config.yaml
n_layer: 14
n_experts: 16
router_score: "softmax"
balance_bias: false
lr_router: 0.000533
optimizer: "muon_variant"
lr: 0.0125
beta1: 0.95
Below are experts of layer 8 (counted from 0) of a mixture-of-experts language model. Rows are named router (the router's row for the expert), up (a neuron's input weights, with its number), down (a neuron's output weights, with its number) and show model dimensions 0-191. Each number is 500 + 40 x the weight over its row's rms, rounded and kept within 0 to 999. Numbers have three digits each.
After each expert's rows: "gets" lists some tokens that make up at least twice as much of what it gets as of all text; "comes before" lists some tokens at least twice as common just after its tokens as in all text. This comes from a sample of Wikipedia text that the model never trained on. Tokens count by the router's weight.

# expert 6
router:446488553436487413465487495506473568490475527530463503549536471474487457454518487491530479476503474573542484527557512476512515459499508537596553561578466465521504519472467444498500464551502476478463516467463470467530505499511555545519472525488521483413525411503425501536524386503580471538557500508520455501460517577498483500514475406474446436557489426494473419450546502464535444501458467547432521532553439552501491564478495476480442475536500438517553506477489552485486587462503417454520496545464455434526511528462455558522469530454531525462580501566473383530437470514478509467
up0:509487500397439455501507475491523435478452514529517538561520490525543488487534474520474453572515524479518513504555449463556536460492483474503532479435472555545535551472484524543505486505490439535508451524477488506552446451474524525506522586523456529529494531574541520555519454515461483486534454547514469529429541504565461448451500518541506424468542530580450529531512479520503510469488456409461457523527429526511505608503429465439503529506505460528579612463587500452507535489392535458481445499423444420504463464503562531471502518436505504529518579473508484498474508521451498438
down0:521427570469532452416448539555478514446531498599542454463527501453467501488522491517586596432490504591485546508540518482497533519500517457483547442520483524484509505550454475505517469466488448564460547516497517463512394560507493497508470466480489554421463533526478510534486476520460525550519504557519525494565513462439488536539546484511546456517387526449477498496565488518483520413507491558445561448476530466425476538444505460510577487446535473477480431457519524478510487434539485545498566522467535524487483492531451448504552554520447467538567476509528468587457483546541492490
up1:537550509522512549476510531500435545451446526478591519427493491516513486495515468453518480564537492528433468466500473504562477484536492497498497473432429542484516534508432423477514522502511491505478485467489601493463478454479428438524549503534545468516454443546440506511531521518529542588555525485512455504559465551532472481466488441480464493498498477516547530532481524504487583506523502489521567493500492497463467475485556494441621538508569510504495538598465560515491469479541481528485483451456469501519452367545537462485530483512563488420565579519484506416485544474388429509
down1:515510537507459541484397496547458541480478505507454536507523500502523544562439499470537475516532508502460473496484488542505539549485538568514572496536647559541511566517574510499575558489495473517524484385472480544488485452466574465479543504484466553508489469495474437483521548513439524412519484563519447519445452444509567505531539505478571494448518476487498450552509482555550541467443566530533509520545489486448524496554458474501518538539478397487488510441564474484483496536611515480475447593537546482428544490429457504527500411461497486431482469421529503497549461481528513536
up2:528505571551541506557482475494445480578383500540465480518470480458519581456455433564500460479513550521541511499483588559465534500536534475497440587483507448483544513492484476527534460507568470440412407565490500506541537456621553474495544438494498515455384464461539463454527546448491466515520429514470462515499436568518526517571548467562498456501493514489467475592493509442534422487478556467531579503520521483531541490491499466465513508490520535475500528512506460504487535510514484510573540602456571464520556520447482536542431448439561389531495501484543494439558528487510457559
down2:513511467518572548471527518491460442496489458456478491483422487483530463538486464463545523509470480558365512494453490540489485443513507491471521498497525474456540532443493474499481465553549482539481540487534482472425543516466439572490476541500472506473560529471530562527463496503435467547475480474482446490506572501533568504535547515481491524521467461528429477564509524472479464499483479543568413528483471455463453536479533492525466571452514503510466493549545498527535510429505475552515494489446504543522486466506534568460608465491526595489447508465539523539485431431477487455
up3:540492581548466544461456449504557501507434534452574527464455442511491456508515532464454526537561548516528505506546436527521487534529489507447460460481472532562518564512478508534461475465537643452416480546658475504437585523457442399626482487484499498606503535514517526469475464495523502488474454583528551518518463514526480580457512532491489472486532472486509534488493497492423462528534511455413536540533524466458528485487558515459512512508480538560533499520468590428525562479473466540585530437442500428500462537485462450494546497508501448514476439484512546521470509496464471444
down3:441500568446484502528505499513507569537466548445550432441550510539522434442505412505486465488502499463515576505408483471503430513521498489547463569502550537481501504497621566422443428504579456510450558546492523511514505522546496433523471498499542565528453499414515512445531527543532481457425534529528544493489485508454517483442472494470477515543527532512477552493443462526484518603547442492530594535497517513449464450506526462449518474486527460560547565481518483533526515405504520476493534518472421503482478484452512474500460472537540557555455553467530554447506518504481539508
gets: "\n", " \"", " (", "==", "===", "'"
comes before: "\n", "-", "|", "==", "The", "==="

# expert 1
router:464560457516578511546463518509477435481432499509448479516429527437522456509473521482499474475556506499530470507470448547485565457570511522492486413498529561480475513479469540564501476547440499494476468460549520438486471484472554510559521625450482518554552518524514473427527515575512476479559527491516475455521519413515533511476491465507480541452570511491477462515494492490528460524511515507400528493564536481536484488550481526542448471509520539463465534618477525576461449531471524576545516559459508475522553472533529444423517525564511512498472521473498450497503563572541496512
up0:626478474523557444436430555563546471466539486511532579469537499460511583528497502437488473518467574431509509612448515451542511557444518494448462539564412517496651490493450575509536529527474489488463478468444513512486493526491475474465426468426498493454487530521440520524537485490513529516462507529529468528457476547529543564539442473566515552518460473564614486478481455516487533531551497469491456502461526542453519479520523536410563536467479541559473537543506473547465506513546493469525496471449473560480591484511466448547517552512433493505422527445424507490484518548520488493
down0:529424511482536496480609521512575490536501510507481533459536465421470457504426509509438462461526491537530501554514483492516463549522541456569481534521464453535472518451550512551471434499399424514468497505411538570477526532437468425509511512487543495468563471526500501525493472491471473492518526552506454480560565498528439489555548498491452497490424530465428493533510493584490434503509483434508575446565511491465487478487502526467473548459487506505525531499482492509459520452592522460458508477515448469464521519448467495502598505498438568446500453519427492480501499543520493465
up1:449578505456504548475539448458534494474511494515511475533468476580434528490543501504479548468425426452460462477442491501483475489495548529506521475489465466470531515455543497516444516587505464557489473462412525499484502570477480551516454486481504498539494535455478484501475524528448567537532482507485487508478428511548446503518522604500472506533520536473434519499465559510481506480543621454506502523446504476499516516359459449467516456565519481510494531585558543512572477474501466495503558531575599513500463561509515452467520515470596541504529581504480514506491502471404535506
down1:539485488480507497507440520501443486520549495540501493517495538556542504497494509525494522422453561541570406506452538582543510481494572565503520457444471504459493561509513496559501467459467493528507541450465530446472479428438494538477493466460543457517566449521490513508609503506510495529499520529491544433557414523504540494441458589528530546520539580534449499542575517475480493502438509482514492469464482538493496446439523461450575428508517522521526497487466550545465532412554511457534456468468472569505497497476489456532521502483456387487521526439494513472539499444520482493
up2:498485561562504501533546534470467463541408447508471497494392470487537550537550479455501459477399431502499476533561514537464487486487506513494507496613481524456495473515484458536495530504508573471568463607471520520473529470483467494489498514403501497494519579464492565471420441467451548468465517456491502495489538511511447490490487484519541447480472530419440529491468520475563467506534559498479490450524500449511509480533475481506562487430443474482576507494484477517532518513563504534463489452488460467516583493496458423520503503471525535567455534495442554497469546546499555450
down2:521550551486522565525525539499461425500539509431520574456512528477524462468445528471519507462524531495498485500474517373493483504479523511549519559469472525480577492448516455509502495496474498485502508490562474453535472440508472480566419504424470537444474472477476524505557490454503501519468484500528470518492480486500496540442506534571494513559447465497468537471504503553530508538552453483570527524527525538532528477548496573453414514526482522557512431540535520552526447489491572531536486464482487576456468497412385451497452493530436531515508463535484467530455505447556487519
up3:562528480542521484541514512419447483445468511559502536486516465538480538574509469501528464547442482470509481500556513555502401483487530561524442489519473450458443538508496553493500513499511490476511504467495411457475531453518526513523534587571556467373577517486498539418528528622565434521479508503549492566513394486511483477525446468526529451477530514497546510483530503446518555526593476413444485553524527477505481493464449423504521492582538450539485440566522484487535513466543544489620484482547514508503489511474501469439463502533523484533553512497537470570452504467481493469
down3:414548457462531451485526548531484533495515457490512491514547467441568501453507554439481465489453467514575525474456462454489480447526506483570462462495509557461448446466503498589541518436621503494548470508548538533478492490475478542493483516426523509527463511574533545457416536525516486526478477560535500544438486497535533536471485476564547540460473424439561520525476611615583474503437532469470515502477515526474491505513548435540525518495399500481550507454554494464546495478502458510544521530555540453535516514437515486519578499503540507589534503546468482466497457463458531542
gets: " ", "1", "2", "9", "0", "–"
comes before: "1", "2", "0", "9", "8", "3"

# expert 14
router:483417482569532560488437519484537421503476505470489504491500507532459479466525497521444579461466487515500496494538497514435541505518469457432530508526494513497437441451521517513500506545545534440465505479511482563447535550559480455407588469449485537538510451552524513604522464554506513533411462546465491424492480552515490454468525511392500521544437550464527462478526548449458566538533558527572445519494527458533487540484576562471475571444508491578472482491521564493457515525483510425475549484526430493534476504459507490457438473539468498516482505526562532514424510483416482464
up0:496498462457578514529549538473508429468506555494493509421502523541491485537499506487495467474487450478527490517509458492519477458455530486484450434489495527495510483432504510435442463583505490515477539488451557494475507497577492483571457505506564517539486550556442527442607461510436513512508519462435541499465528533444557497486490465549471504533517437580451434554519508485435558531496514456526494447485529568492514490545476547511505501542515473387604504534467526560520569500520488465520440466464467417519523503592531442554512497532553491457487466562479441448452519484526520446
down0:482545566552478470479470534491495492530548575445492464527497495491499479519481507500479488510533555395586597382467509515457487474572504493553507509475549502521499509497499453484514436447499464504465517488549524501540508476507477534528436530433461530565487514512526492575513471443470563537465513494543457477428500557554489488414438513528439492448532517428418505485376563520491519438467572510482566525514480526465560530539440482544426490492479490497560530494422458484479470467524527522464533547581472458613488451460492472466518545533514477514559523523497449473411533467467523487
up1:514538426505457493511516558462466517467531475456501508530529444459461540486543590477510477525451520499477560504525433511502520505591554479557531429529535496529482467496508486451468532465431529439500440501434458421510498563497526457462506561560589464490442558515471584562526545603498501495528497493526516490528458511456519458549532472547491478454565452496587470466510514482496557529420532442440518457625523443549496458406475554515500492485550508501458565493549488508535486518486544538487510501490482507474499438516525473501480434493533408513529540461506459530523550503542486532
down1:519540531504610541515426437459531500492498504570524526581526400487461473490538409458454546506467462528549524476495466465522513486570493496505448551475509548499552531435490492551584492546449505510485525530507468492507504486480508457433529441566479458523513428461460540485574545567527502464454497475528484477408490482498539466578555499516534526523496542418467520530512424493451478494461505481509448474490456517485595502567502523461493510495471531493526489516454517525403520520506547504523508495488542484450533449486554480453466441490492477556439536553447466423481582525461493466
up2:451465583506448520478473483405543530503460510488462528508477496493467510516488539539545495581519535499573424489493450525496492423459463549542533542508522592499492556533487509506512512533486496459484496554519543537482472468479459495498511497487516484493490457540539465530536497403578532469445574509489471484521427503480478512498460504582518571523513572474451487485558478563497455459469519553537535508497468513437590442500464550480500469496527523497543422535528549438455496482547496497550509536463516570427562483502470498497461535557479486473521487492548524530505493464510393512
down2:559453448466534546494525569543508499539430518491522506478523529509457454440554474387437499615565555486456537456530520501498426490516491488431515472506483484499539553451474487587510520472542495526471523485475479532510485527530465454447549501486524471472517524539527476487449525498520480517460512531546503522582446537507477536446536490400526561585584501532484477483466548483501486470520487447524452552508498467505524492454458561551494508482503512517509461538535472579536517488572497515449480504473528494463450543500501513419547488484515521468568492532512431547431492540465547485
up3:509528583554554476506515483511556523550484502435495501512460500460521481586477531437421475477554482507477417514514472508484440547520475516542422542501579504454515527527418520541562516533477510476495531475500460539442466499507514472393500513430609526586522486517448456513541524470512503494539449494475468458538370595485455508497505453472506526461504523508499402454526550504466518534545481551477475533486491533592492529478462478487524528509567491481523464472475543472459476488541495503532529528469521536456510494473489505454448587479529502534424497488507532528542474520468450474
down3:511486520551498548528548472499448493558501486521505437531459472500456536501529473527529510545544485463504495446582507475447517535490498434448499500549557453478557529536497526455546471500612460456560502453515551546546529535412445530484476542487452456564485462521501447477509433496484576525520511442465493476575510489456489543497493446561551587505492572483534524594497455436512429497448546496496523384524475502489474505569442461532529506520508414478446480496541564536467425452558532519524534465515483507533492510488465451503411445576500522570530431501478460448439546521454494524
gets: ")", "3", "6", "5", "4", " —"
comes before: " |", " of", ";", ")", " by", " for"

# expert 9
router:446542418487465481451463458535528501478518485445530479505496465543554499498541398500505488562507474469577528471430454582557492528525499434445488533484550506438560414517496565535518547535471476418542543505485440511489457569561476458555456511496516520490504494506416486469419514539468476507519546526535512523456531568479541517468473525464466537538487568538509499528468507437482404434518503474508460512521452489467459459534486512572523559455443500523497536422477524446557465463528523500403482445542543499558411486513493490478560459587454501542559496481505507545378475552521491530
up0:518537484516520481442454469430463505506468523485451456499430527501546524540538506505474450547581424542476506504436520499486487462555468522493505522512482506430540503541547535504535490535455438527505538578507455474504501490551508542509467520563550491535448485482454574489465536501559515542501538531522443510452539521457494463517514483466469480583486496462485490575518495475454515464458460462449467495455375564498511469532497594560445507537593474447599547514494574473517512517445560477527473499487528484591533480538566496468512563494476503421488515477505510438492434473443498449
down0:498481501456524528494438440510531550495473614501478562496441529482466518453433523522501533452519468514528530488505473504481482592545488495533537451507561435503429519438576541526556493583494540477593500522514604438560503449449521495486462497539399556503434515566497505553444538486442467465500483461527567380512555479499447496469536382486441539499521516445472481431492543510430521478436510554547529515487512531503491507528489498520560462450580508493541434534525591521534456514516463530494500516511536498469453475486509527499500508544525504454526443473458559487516438528483464526
up1:463580519537509449502474533477480459475466448563491532529472434513516527489457495541494465497476438486487534547505567552532513521454544467494411484562533503540582499443506500576514523464451540509530466476446509550500509551541458447553403467514526529442495470493523416429477564448547434524590491557514528491508504541477578499453558529526520461556415512459539485434505585493513533515529526463456516519471471529448493491507526533467514570472555541504451552540486575551465617457524507494486476512515590491536472452464535464448540473587503455578490523555509536482467518444476467522
down1:504480492436558532527402505452499460509529564496506459451496578485602582436501578538532531543464530548525482533497511562501515578522502477501477471472513524494519524475540535546515457434519431471529566532459482510511557481490556530478437518571435545505448449504470428504539399511512420492521539508539470474551522552509533495491504579507505421477508470520446579487462495482482491502484556491504510524470501540396482540477539516533484472473523501474505524476492456440518426449503455529465455533440474498455466490494505487529437467461427483465519538498476462516472497521577462470
up2:483465613475529490535514513504429419519507498510496476518433458519479464507510426529520484550457461452495607499522501472486508602506501493487542468442525491498512406582521527438528476469542521459426488462526481507563481537471450410560508411515556445484467509528501506434522524475479498506496584550483482505526451500453527449581462572486464482511520537406523498471478463445509502494512510492543466528503435507420440538494556504493441502538447478559466422473500437504527456484475549464542540511518539450536526481451495547473517446497529435467526512429485459481552493509501442570
down2:530510512535528356460575450498503483543514580482480521517462525572530501513498505448456504504520472529450537490468540516522517502549484469562506482452567387556512444486456493540481474512536397465527494538467428408485511466422504511501526500470531541502464516520517559495500491401461449471498471493416531488530507523480540499528508558521421451485472510495399502505489475443420443557492516482525530538524499491602471539521544538539460502547474510445492448518487515489503553529449449478476468438528548488495540551448498525489483608466558509516458465489508495561497514464536493525
up3:496490405554432484533487511495535484533553531481503563476504541490502545561494512456480476534476452580531495449565484427609459484527442457502549470519498471471548497509469523570525556424530480529620538456503435537460519440564449438551471533472502546460529448520539513378508481518469481504520537510535504440526419481512538522534536522470512441505516501505478458491509545469535495476385608486575451526496499523508466444499441524524545514484523517501524507468535461559459560545478423488579485454523482507529452450446481561460505473455501428445495496549503477451571533466502474536
down3:419527497438510492498511492503493528392523592432529549494482471453483461508541551508458504515551562537577466437491581460461462491453506474445502450559543456449498481551526513469434501541518550518601496487473498484451492491516510483422513464422425517534494434555487520531516494485515483507493522525526497522474484507489520533529512526492413509536508457573488566517542535458439537499459537505541547483527455479526522496483498461528513539544482464476501488471557492543525479459524485584473429477540462494523558462510521461536583432556444461521561481506529538539452453495546464503
gets: "0", "5", "4", "3", "6", "7"
comes before: "0", " |", ".", "%", "3", "5"

# expert 11
router:563479561561505465477500572512544518539565487476563468519504463499491450536510506494525469493512521508480526459542505478511435500455455396509515460477458459503447489502507493546499541524525480487493525476490492481509471490539507489449542494524487469481466514447574517523464514428471431502517507573465482503550440459523525428472498481454497489580417445559484454520523468442466496536544485450553539498481472541520583509506467527413459458492479532495515495429462489447513473516408583498513444459555524400532449539540522514491555520475473534531507506559537512415503516526454516458
up0:575495456508492576565468472498453445537499498465572507504509386473512493410514559580471416484514401474497550511483517463484533447532519454500512493535458462515470493517505572500531510518496474460443576524499525450460516543504457493483493536540491564449535425481466472467493520451447521489566494553563551478571433471553491463469493525453515538556516501520417494543453495480494556465447555496493497485553455454442524450451589500491465499482546487462595485477453428471438473500491528575405518446557510512464528483534527499539503450481494546566508452562508482495540487478492581519
down0:531542540502541470552472491511504514527551489547439442553517409535511574445522526541501456481548537485593462548462480408508506442440496522537450493518556479511537521508550479469555569448454496447430567508571533495425477488521452536515562472499540457415579502476522467573529483497471495485493540483537473448493514429511478541521473543490520582436435498529584530472522550554570503476485471489581454475503510562458530538460494447488513515530506519438517500516492481472520364531516493502476502525492467514503486538468500523561475538546446523578472497448455528482432562521517486497
up1:525553436445530436485498425517435544558459488497482522446507512485519504440522490462486433501512474501532497575457458525541489529437502496523569528463491506475479461513473502513502460561447478521504497536555455523557464566533450541422477524427556456459495480548466518505441508461507524461531525519466545530517488505453601530489505523448497510522549519559496480536522560526470430508498565537595489503483554469463478497459480473413482509454474642452523482530514585482474468453531465452486455506502516528482489487443459542533487535453426612495568418491454521436568517521540482466
down1:428445559537443466520491444559524555552501536564496538501490435436470446532466471452444505516494477478503455448454504511506467476523437561505516489512515548513411485539546521511492546475427490401525498510437564480505482492552614467478460484512533540515577490450517475472448497502505513485560512508486512540492519503512535474484539537478521521453557461525478468512542478451407485552549489478475557506538511566561561506535381494477505456482547513523506473544470451540528430445411493463491518439479535407442513502504491519467532478477479490521514501486516464496427467609469461475
up2:453411570501550554489483563465512496457523496532572487469486503507522449519545461512547474458436544558501500510531436486505528511530454507452523493499404482476518526484498489569468519437572545466605489474506431457523484519409505453441554506489573541525490592430510463535529482509525475498509537493557509521474530505446525469503494531437512571451554472505506473557472534514536480516566434508496587475494501509470534487455524484425539472513565505508506626458460569485458561542471558513536527469526463573504469480422520505465507508504542494495470482494493474503531525472445469490
down2:527506522538528465445507546495540597478550401532537487555517506511471555486476480509501506482513441510569468472482525456503488511489437429502355495531551510458471463504525510528516444474468452506552470424455501458528433531452536551456508465499555518492499540534532486560533536475568469485485530512451464614468522498479559519505581527566634545547501481524470474506501550467501451571427469569539473519507502506551453489426537498472432522475525417519440521538491491530428437441509515535564489569465564501476483545477518541518497528490515571491479491398467445473465546527516528459
up3:564491458651542460495533526535474567605532511574505459507538493524508481561510527503490464520507478479630548592526552537463447505524463430473523465507478477474508568437479510522509484517472550467460491429537489521474456509483517555507503484534483456504486424507445448462536472515512558471468521495505517453493512529468467515473466456501504516578506458552490537620451514558485457493493438527503448519520541485506546575487546573447538506520499581463517566489476508468486498519513515511451477588546472460468502470554502521490482513430548445521454524517450515413565508512468478482
down3:543485475502420452434523564510458493552498595513494462503519485564528507482525420509500525471559535499573505514466474475455502489490501482512523543455502510501486475490561538478525501484553524487498519590483529432461484530430491485459473461518576511446472528443443546530404518415535470554444517500502475466528516521480434598524462391532402453463535525439441458461457493513470488492517489555527508512482568568574487484487479452525488478549541508518455536503509481534508514543516498458403446506438477514548498476536538421557469522477487483523516556551539529486446509481530518537
gets: ".", " |", "==", ")", "===", " =="
comes before: "\n", " The", "==", " In", " He", " =="

# expert 13
router:501489541497475497427473505495462604483571558501532448495526450529505521466442525479477460520494507470468522526434414482480476522535482553549458500486511423507451531538477466440483482545524536578482476489488488523555589622535491477490442486513487532511486638522604465529608588471429509567468576496525570452508516449421480426532504504503473492525540480408463607537437538554474504514499473470574467512492526427454476517534470513507443444462506476474484519519497502469596547485548509534511495470451439552488513445468441555427511522472411555463503517477425470487477553496530484533
up0:547488492522537577525504480515512491470504499525562454464488476502529498531533447486492569512497459487501550457489434450494518532567530509491550602498516464548500474401439511539537551595570482517554536529454556498509524472483537473545492537467566486506553539575496474506463531553475538456543511488452458501531487459459519451527514533483509508510564517424567528474499487537594530428587486532471448508475424521516540490523565461483423486482472499441510570560506525507411489473533485491507483515453530522518475486465461440528543523494428542445514462461473457483528519462530531466
down0:456450506533520527494524457410584449514463518470545490497471529506463516569457502528533538435440521547503557435528518566529511494530546391519456507517459457586514468497500493431486585489503459508515519543492537544514456551524508475539547438481501527533461486504434523559537499520493530504502535478458489493493454504465508443509500475502440421576513470500510433471500434483451470513456527495487452478502531442537516483547521468481501449499557511484480560556496471508563465511460470448534564425526490561523517524471479516517557494478457502455449465446567462539447443450541441461
up1:470635529557468486546502463469526481461600485515515544498507512525483565447513533574465532548486477569465461435433471515569513541500516470511526463495463559478465563491454542493518512499460531500502481520501525508494486491435500423528406512499513502581465501448473412425447444470538469489491538516522487584533540494469466495576469466486498453544435473551492516440539548456496483513521467470438512536534468520461471454498482492499453517510514520446539514522429461481530512472505568417507526475495519482468545521487524530463469498539530422547509569510481480513552497523487506469
down1:479553518514507482493472504525540497552438462553515458501518421473433508462476535532472463523494490538471507512428530507580494547485481532479531459443508467490439596500466460518505576515552388579556518575527535544523439494425459509421529526548517462499476512533484482481488463438637506463552528500527479537462518488534460502476478495472590544477479540439467482601486550496529471527547480535462549473485386461521500491485469481513542470548512502576514395516450482461417481441466419506497494488513567494524547528480456567563580518514556555480513502490529479520562513487558505497
up2:441487613465562492552482567517448468516476518477488540501477521593597502492485438471458490665562468576521512433521574434463498534437455510492430509435428439501469521577494420499473504481497563512539515571492450469524468502513483521549483501490530451517544539528465444480517527534512503546450438564551433477482481412490541516452484453546490437457529528580488499545513478469396543519452471526502455525497473526505525502525509438481455475464502559468519453537361582524512494520497486466454533524490515477503460467517493513462519473550572445441524473506504513471527415483575477484
down2:512517499459492468573471479473543511479518519452501441506427485521524503506460507542531462518496605495526498488567449540533448485478513521504548495514509414530511491492570502507584413519569441528486485412494515451558523488497455520593550517504476482468444554519453480444526483491580433507474450597495451534513514470484492529538519528495444558499484517509493479476411509551564536488537476567543459512535461492494496546513426512514480513537577513499499501499546559478576502492448554459523489492496445519480461507459556490488479454474488460528444394451489501498538480447534506547
up3:469520520599548504519479484487469548496571516489474509582451489532536513528506492561458473555533485586493501518566502489536486544453526500478486521497475449493481545543566472501414480419532541444533549461480466488524509572528540504436532550464464549486395494539486559376514462502530474543435548479556471459521541489506497509573400481507488462482482512469507572476486459483480507482513499558483541525494488478508492536470513507503548503514522488516455463507593383460544420505491531433532449464474522507468520509487448511492482441553521524506519511496539499401491462520476458604
down3:511594518501530481474457451536467527477548485451520493495456426529521546517531467475496517450505514500494535446498567512585486443494445551531490487560457483456498561421518491510489471544478488524490494579509546553516476527573495481565528512458489482484507553517466385511471502514407446509530514500633488433520579483461455446458472514524534489573500523456513555558549500482480485506552484559526531504476499562578501523514489478550505501557442522525495485473543558557530481542559497522510443557418469491485507458494571490482545547506408529545491497515552440583435488527544530526
gets: " |", " the", "|", ";", ":", "-"
comes before: " ", " \"", " —", " —;", " A", " +"

# expert 2
router:561578470566542433517511501511545527489478511437486535495529427534505471453527526485443430465428452439501471521476505417438535481538446509542579547506509501495436484462547494446501517454547502486484485503541452478545542475441524566490547561470481545434512455421515469482464546576451515490495489471476526515516472499519517436459499607558496568420456491477616553464473512443491479437497449541471566438470488578552550484567511454472481601566537521480511474487566506588531485512493503536556584462457525527528520535491507516508518526516571489478505529500410522525526532485438512500
up0:578550481433544502450529540485472575463471505545519523485504457487461588473434545466482487607473460482482444535467511487495461546441512566521514485524466489530457456472484500515563452441500474465462507523469550408420558534506494480498489537537510479539560492496571518493516520508486500502554562571511484472530521453530562513550485493535502511462425412513547461596542520469520491461523581488550489443529475513528521440529499501469463537504541536496574533473502564428504484526547510528517427541463448527564480501527518487500518548513516573451466395505490521535541501519460528509
down0:443510522468471508535508448544455488469454688487470525504541559534543481574534532572484532469548526544507546485444532470483476440479473503564469537442564554553536483495472453506482539509494504562523487487451461515521432455494565451488497431441508535441526514447465507535476570507384489490525446445537534477552474535511518561483568500525351500543482494460441558467506538524498464512532487510513463583456432359491507530505511463468437462504453482489520484542542454454542492498556521480557539522565460480496457543541487503562506515487473526528511487490477474428489473497515501453
up1:548548481478432564508475543544505471579504487498527516422525334503498485503474446523530451482497515503528501515512484562463530526435517406565531493548492490541475473493499478480441468501515474458419522591493523512504464472476509505495464485511499519469495476439500500476562525530496447556462591523516574495460475498571523465528538477470492537483511487506495482464427457494535447540475562546497529515554502556506489507486476521553518540471561504493409488547458480494450523465493506508500553479401505523533500498486502532504569478539469518498432534530499563465479545456479542514
down1:437426524526481526507478506477474462464512561530509497437490552548527493500546551532537572542517517526483482497451528396575510491522467595506519492502538473419508547523569507547541562481506503530533410452470538494544566518484499506500484456492482456469494541502522511528521457444524494444509483473576448524578532404479470467545523466540484469562496437492519509541535496507535568487477434516489460495425468513495501421501563510540521565586401560498514585401447516518549512453499499491514455547520456486486454491491523507500473538488485438503521422495495482580548431532517508524
up2:482522597496602451466579555575530406482566524494476499505490509495454426517467537463443500495538510481461449524523538490462551489578483456474482539522518495411490451515511471449488440476463495533533531491498475516522474533406446450464530501510482549515469512492432480502428451551484536580516458475521570523502514470482559598462468535457488533525503601500473459547543610487527467523475515532503492455494460479459475519535510531434458515599430539447521468459490530477548470503501456520592491516516435518530561476508478569451435509544462554556530497502490501486418500445458562475
down2:506465480498544495465478501530526492442513568499536492451592534505503462523445437469487524509470549531472475454538490541489469547486481584510503579452396454464458541476476499487582488523498553539459514500528495517521475475538425522474517491484479457540538500545561525483527511537485518466451495467533444504478456462554501548425462491448493592548533454503451515560489519487534493513507507515506527465510460508490559448547442494404535454462512447513542510451463528537515498510480497507471497433475494494488499497456466513553495554539544544504486491551507551515509524416458485462
up3:433488482587466515517490548528581507440482488489490534541530485473478465501480491498445528490489569479517469521500494415548567436523502491539490439462464583523537476474543460531511444528403476542584504513534510469458546440448454526506548519505474530431455554484516539516457528472497628538528472484417440411457429544496520499420446500487519554534468449513467542506517461448508543433461479498488465421450509523531515494524485494513557518528515597564503402507522499412555548455518497498483469531510582539506499442449516509547495521489443630556567501444586537448548473506506521469
down3:493434431558477514507520511439528499510503343524537483522482523488424420538517480594514511443456485502452551514538548571533479473469481508477447458560454509511519555513467540554480531474483573432512449492486495536543539605510485512511444509482458478435547527559478565539568554537587469436478515440476522594473490499575508491464442489459653424502520499501487489461534477524530503488554460458436502491506521546477503548512491515438514471556494522516540502469468565475485465540536472504468558530539495522524527531501522448531499510506512447524465487459455443535507549545529460575
gets: ",", " of", " in", " and", " to", " for"
comes before: " the", " a", " his", " he", " an", " it"